config.toml
num_hidden_layers = 9
hidden_size = 160
n_experts = 40
experts_per_token = 2
d_expert = 128
d_shared_expert = 0
hidden_act = "silu"
moe_layers = [1, 2, 3, 4, 5, 6, 7, 8]
router_score = "softmax"
normalize_top_k = true
routed_scale = 1.41
balance_loss = 0.0194
balance_bias = false
init_std_router = 0.0364
lr_router = 0.00232
vocab_size = 16384
norm = "rmsnorm"
norm_eps = 1e-05
tie_word_embeddings = false
optimizer = "muon_variant"
learning_rate = 0.00339
beta1 = 0.9
max_grad_norm = 1.0
batch_tokens = 262144
max_seq_len = 512
train_tokens = 780100000
max_steps = 2976
dataset = "wikipedia_en"
Below are experts of layer 3 (counted from 0) of a mixture-of-experts language model. Rows are named router (the router's row for the expert), up (a neuron's input weights, with its number), down (a neuron's output weights, with its number) and show model dimensions 0-159. Each number is 200 + 40 x the weight over its row's rms, rounded and kept within 0 to 999.
After each expert's rows: "raises" lists some tokens whose logits its average output raises strongly, later layers aside. This comes from a sample of Wikipedia text that the model never trained on.

# expert 2
router,220,131,233,210,214,163,273,137,219,173,188,146,193,141,198,185,200,193,240,141,173,207,133,202,180,238,207,266,225,189,214,214,165,191,163,287,238,201,163,284,146,149,161,261,200,174,172,335,227,279,172,301,150,256,195,213,235,168,255,225,154,234,167,198,229,159,167,221,235,237,142,135,224,152,247,142,197,222,180,126,155,165,182,179,185,228,228,224,205,227,246,208,181,213,232,230,163,202,178,209,202,137,148,190,194,256,174,236,139,173,164,206,211,205,258,175,166,200,254,214,177,210,235,174,205,181,179,179,244,262,250,172,278,213,211,178,159,227,116,271,242,201,194,162,205,144,148,258,164,219,179,249,195,256,234,218,165,229,167,181
up0,236,174,239,260,153,193,201,176,166,257,153,269,170,153,210,241,193,198,235,137,257,199,200,184,184,174,265,186,158,144,220,175,234,229,132,199,251,270,232,202,279,247,138,213,192,205,200,198,231,211,268,191,230,286,209,227,217,229,129,138,110,212,169,187,133,274,248,264,188,196,178,294,231,228,254,210,192,190,100,225,179,225,238,127,241,185,208,272,174,211,234,153,192,161,151,146,220,216,218,206,167,200,269,168,244,233,205,172,216,155,219,168,191,182,193,190,262,173,252,181,230,157,190,233,147,208,185,181,212,175,258,193,91,219,154,229,140,250,214,176,206,150,134,213,184,178,201,174,161,200,215,214,234,118,216,187,214,254,179,174
down0,268,100,166,188,179,222,156,183,144,223,185,216,247,158,196,291,156,139,257,221,173,190,230,177,173,197,183,213,198,210,239,232,200,209,317,226,203,242,197,186,245,178,273,211,225,201,190,193,189,208,240,184,162,244,209,229,267,198,199,232,171,182,253,233,206,278,138,217,259,276,111,189,213,205,214,218,188,287,170,160,187,233,255,199,253,189,197,161,190,110,230,234,249,153,143,176,191,246,214,157,168,205,207,168,177,202,240,240,179,172,303,207,309,162,192,233,221,281,176,190,132,188,231,184,179,199,280,156,192,231,197,184,181,195,207,232,248,207,165,215,228,149,145,204,255,163,176,183,185,187,153,135,170,244,243,259,231,177,236,154
raises: "osaur", "omin", "ulation "

# expert 7
router,209,223,208,167,178,197,148,186,206,174,242,145,165,216,141,176,145,155,242,251,204,219,190,217,141,149,64,174,172,159,173,169,146,199,186,267,258,178,228,159,194,133,98,225,200,163,216,187,167,170,178,196,238,180,204,256,131,227,199,167,159,219,165,150,217,159,178,185,225,175,203,209,144,216,202,203,173,249,203,218,106,193,187,242,202,220,203,160,224,193,179,288,197,264,111,173,191,280,243,156,204,178,215,209,171,247,202,203,175,235,180,236,192,115,211,218,178,238,269,119,179,256,163,246,127,217,272,249,163,198,217,204,259,195,182,171,193,240,128,206,167,209,158,179,225,164,179,194,182,219,171,164,125,171,286,163,200,197,227,285
up0,321,229,228,175,179,238,146,208,203,164,257,146,224,195,198,215,165,177,194,156,252,280,255,218,123,225,188,163,205,246,189,140,224,200,206,141,179,205,168,165,286,136,189,232,244,255,184,127,253,190,171,244,250,201,291,162,284,207,183,165,204,278,230,227,172,157,233,176,174,187,208,98,202,167,153,221,277,194,258,203,218,244,207,236,260,221,171,265,185,140,185,221,176,196,218,269,223,154,167,175,267,240,207,249,230,210,140,233,168,230,269,227,211,183,201,174,174,171,212,200,200,139,233,190,186,270,203,148,176,220,115,256,198,177,256,231,161,221,228,221,205,244,152,252,227,216,222,195,168,176,211,229,125,172,170,209,187,183,215,209
down0,161,162,168,158,223,183,180,226,193,195,191,159,201,204,202,230,215,213,229,211,226,170,118,212,174,227,174,236,188,255,185,180,197,216,250,256,168,159,207,210,178,233,146,226,191,108,198,140,215,178,197,180,223,235,201,103,197,238,305,177,181,218,206,176,264,208,202,176,184,145,220,220,196,154,207,172,233,144,205,215,156,173,210,174,107,259,234,291,126,141,204,218,293,154,197,137,211,249,234,240,196,142,195,82,209,199,160,208,104,180,151,212,173,244,201,190,94,184,192,198,210,217,174,140,212,196,189,259,201,226,216,162,182,212,132,220,218,208,186,203,224,236,135,226,204,162,232,259,164,202,276,289,261,177,199,169,193,171,287,157
raises: "symptom", "duty ", "HMS ", "Mumb"

# expert 37
router,192,138,132,249,139,202,238,144,174,201,197,215,94,210,223,234,171,275,230,218,200,237,213,210,221,183,234,132,269,183,253,159,129,184,216,148,145,166,188,254,230,179,141,201,228,188,186,139,170,231,188,193,186,138,212,177,218,149,209,149,230,255,187,218,119,202,185,200,248,193,175,213,150,236,259,183,172,181,236,172,107,283,237,185,184,247,158,174,253,272,220,181,133,134,249,256,188,216,148,218,165,236,184,236,250,149,171,163,148,266,249,229,191,238,175,194,138,149,238,186,162,150,175,175,221,162,212,189,227,195,141,165,222,202,167,208,172,248,252,244,122,152,225,239,224,156,224,179,138,242,170,185,211,251,239,222,183,239,137,180
up0,244,162,235,199,203,187,175,141,247,203,128,222,193,148,261,154,171,168,203,175,179,237,311,159,204,177,158,188,208,204,233,237,209,207,296,206,135,197,267,204,168,258,223,175,166,211,275,183,153,194,219,151,181,183,192,269,203,268,214,225,175,204,146,160,174,262,211,100,247,149,276,128,238,188,220,179,166,229,160,236,244,205,269,163,217,228,125,168,188,226,246,242,264,284,193,265,196,207,135,189,237,211,218,153,153,203,192,200,234,265,149,155,176,226,244,202,206,215,228,113,196,167,201,264,184,198,140,205,173,144,238,178,207,230,198,168,225,211,240,199,208,177,178,150,165,168,300,140,226,190,210,185,255,196,170,174,200,170,265,197
down0,233,156,184,140,260,214,225,240,125,206,278,244,262,192,211,149,231,215,192,188,186,319,263,197,225,224,249,194,212,222,256,157,143,161,175,137,253,210,151,202,252,237,185,236,240,231,198,204,174,103,243,236,169,216,217,246,212,162,166,148,253,221,205,246,239,154,178,259,128,192,189,236,103,239,139,237,247,191,148,169,159,226,159,180,240,175,205,273,231,192,197,230,188,238,212,225,225,197,248,220,229,250,247,167,182,209,145,280,235,220,261,184,89,169,235,224,252,281,222,209,139,205,235,171,195,165,216,219,140,223,242,169,215,187,207,222,127,231,190,241,195,196,243,203,143,174,191,221,210,237,189,217,209,128,212,217,193,161,159,210
raises: "8", "2", "9", "7", "11", "1"

# expert 18
router,184,201,235,194,163,192,192,177,266,234,244,197,183,213,255,162,209,159,213,91,151,216,196,197,140,252,174,248,214,224,241,153,210,214,152,204,197,148,168,204,227,166,262,245,184,125,299,80,201,267,210,210,235,140,223,221,234,197,187,185,224,212,173,275,135,188,163,210,161,121,182,137,189,164,175,218,220,173,222,143,168,162,243,227,182,220,184,174,280,196,233,259,255,199,187,215,193,143,172,264,224,292,181,153,172,205,148,193,240,185,225,227,231,234,208,179,219,221,201,205,236,210,215,267,213,310,241,216,224,290,211,195,195,180,189,167,198,215,184,266,211,169,120,182,146,160,207,203,138,128,198,173,239,243,232,278,178,169,211,215
up4,248,191,231,185,157,179,186,223,163,214,227,209,248,199,178,158,188,198,253,224,192,225,249,209,261,158,236,268,134,260,186,258,217,139,234,200,232,219,132,216,195,247,221,114,243,165,241,164,204,185,151,286,162,196,265,133,176,194,128,268,148,248,175,170,177,198,198,153,172,263,140,186,237,156,177,179,137,246,198,201,253,204,189,130,238,138,188,221,170,184,146,252,117,217,132,291,228,213,203,227,224,212,175,166,191,217,176,129,193,193,193,140,174,190,199,170,263,237,230,270,256,243,203,156,241,211,192,173,173,216,255,177,205,268,176,179,224,297,221,216,168,216,240,219,160,227,175,247,120,180,261,224,178,195,203,198,179,278,163,179
down4,188,282,122,243,187,224,188,195,265,215,230,142,209,155,177,177,146,240,231,188,187,166,233,240,189,142,184,153,237,240,213,179,278,243,235,200,222,171,145,237,232,241,125,187,205,210,208,149,232,183,208,229,140,159,205,201,187,259,142,182,165,253,176,220,67,163,205,146,165,191,130,177,217,144,153,204,170,241,132,217,215,252,155,248,190,176,210,144,278,191,252,201,239,159,124,291,257,205,180,245,219,191,256,180,203,200,193,233,181,192,163,158,176,192,199,234,211,199,226,247,192,217,229,116,160,186,123,247,190,190,214,121,194,193,152,265,193,223,223,210,208,167,232,118,156,233,210,143,204,165,242,220,215,212,186,176,283,221,169,267
raises: ".\" ", ".\"", ". ", "\". ", "view ", "bridge "

# expert 20
router,224,160,262,199,220,189,257,196,198,165,235,216,134,291,146,190,155,187,198,162,130,221,188,197,197,210,224,193,182,196,211,248,194,225,140,89,223,230,277,101,337,163,230,244,192,222,275,172,162,265,132,185,239,216,178,182,218,264,200,210,162,182,148,217,189,229,139,249,186,166,160,212,239,193,141,277,202,203,244,227,201,165,234,153,215,239,233,121,185,249,193,229,160,120,230,212,187,246,218,200,222,140,162,203,172,254,184,191,214,193,223,253,126,204,263,237,263,237,216,218,219,189,148,225,159,176,245,202,162,221,221,194,169,212,173,188,151,195,187,110,237,229,197,157,209,242,185,199,142,173,251,161,186,235,245,253,156,227,199,182
up0,160,175,213,217,207,237,242,123,208,191,191,247,232,107,215,149,274,200,200,199,177,252,196,215,177,196,238,191,187,214,170,202,158,165,264,169,286,233,186,263,219,267,274,244,149,195,207,137,213,241,114,168,203,178,295,143,170,257,241,182,203,139,225,155,138,271,181,206,204,166,217,233,242,247,199,251,209,240,251,187,216,153,226,203,268,195,223,205,186,167,218,176,157,263,252,161,178,211,198,223,207,225,218,202,219,163,106,258,120,243,233,257,215,148,200,220,259,164,133,160,248,176,198,197,196,189,214,106,196,225,180,197,160,279,227,206,185,183,203,174,288,229,156,235,200,242,279,216,193,263,214,189,217,159,158,253,218,205,180,233
down0,198,207,162,187,228,257,171,192,130,219,123,189,152,314,151,247,237,212,198,253,138,227,190,189,220,249,269,198,239,275,268,176,222,188,206,222,129,157,226,212,179,214,242,181,215,182,216,190,252,224,159,170,158,180,188,227,213,136,168,215,192,229,118,179,228,226,191,247,199,292,206,174,240,200,266,231,159,131,175,250,170,227,263,167,211,144,168,140,165,238,236,181,180,165,163,206,247,224,226,136,253,197,243,185,211,261,267,261,200,192,184,213,224,146,187,162,174,240,210,255,193,199,268,217,164,136,239,224,217,249,235,255,214,208,212,200,221,193,165,193,200,115,265,255,231,195,243,188,178,200,162,81,216,186,236,222,248,146,190,266
raises: "\n", "\n\n", "\n ", "\n\n ", "\n  ", ";"

# expert 19
router,204,245,116,158,108,301,163,232,178,150,205,194,240,220,214,218,212,223,164,214,134,248,234,266,268,154,195,174,199,230,195,215,203,176,175,184,197,218,205,205,262,160,236,190,167,216,178,175,187,212,216,202,214,195,153,210,201,168,174,210,193,219,213,204,169,147,216,211,229,163,248,165,154,121,184,268,232,213,131,173,307,273,170,221,208,252,168,205,270,199,211,241,275,319,214,215,289,224,256,231,205,197,143,247,132,192,246,224,249,234,229,173,213,153,226,118,226,266,232,188,195,261,197,262,145,217,185,214,215,221,193,177,251,215,191,231,213,203,158,219,169,173,142,160,190,203,176,283,116,183,207,204,235,169,245,128,244,197,165,165
up4,208,189,160,180,222,181,202,161,146,182,150,200,249,212,216,185,182,259,219,249,136,179,171,154,217,232,269,199,233,158,127,208,258,244,158,193,235,167,158,225,159,189,246,198,292,292,148,208,218,227,195,177,273,196,186,185,138,166,192,179,244,241,158,221,213,144,218,125,147,204,231,248,186,199,116,155,242,208,229,167,178,97,175,210,270,204,183,212,182,129,300,179,139,209,164,161,237,145,195,198,168,268,195,195,223,181,193,239,202,189,213,185,227,271,165,140,183,220,266,204,210,286,140,138,228,174,192,196,292,231,184,222,205,224,242,265,149,193,166,154,195,233,140,192,198,209,254,197,219,172,135,180,196,172,239,187,183,158,123,217
down4,187,198,146,209,227,198,177,164,230,152,179,110,222,225,240,194,213,284,185,226,150,249,167,201,148,211,227,180,197,169,195,226,197,208,130,173,222,221,278,235,209,207,204,215,123,239,191,126,121,258,159,221,255,162,185,178,133,202,204,140,166,169,239,203,292,159,170,179,168,205,186,272,243,146,243,218,203,193,250,211,247,235,279,204,220,199,142,190,183,185,222,94,211,229,170,254,173,220,300,177,197,255,178,215,227,155,245,151,288,193,185,232,200,200,163,131,150,216,248,202,229,180,214,232,168,155,230,172,131,233,172,125,205,186,201,213,121,178,142,262,140,182,234,146,191,148,222,256,208,169,207,207,135,205,266,200,167,212,210,224
raises: "0 ", "0", "3", "1 ", "3 ", "MPC "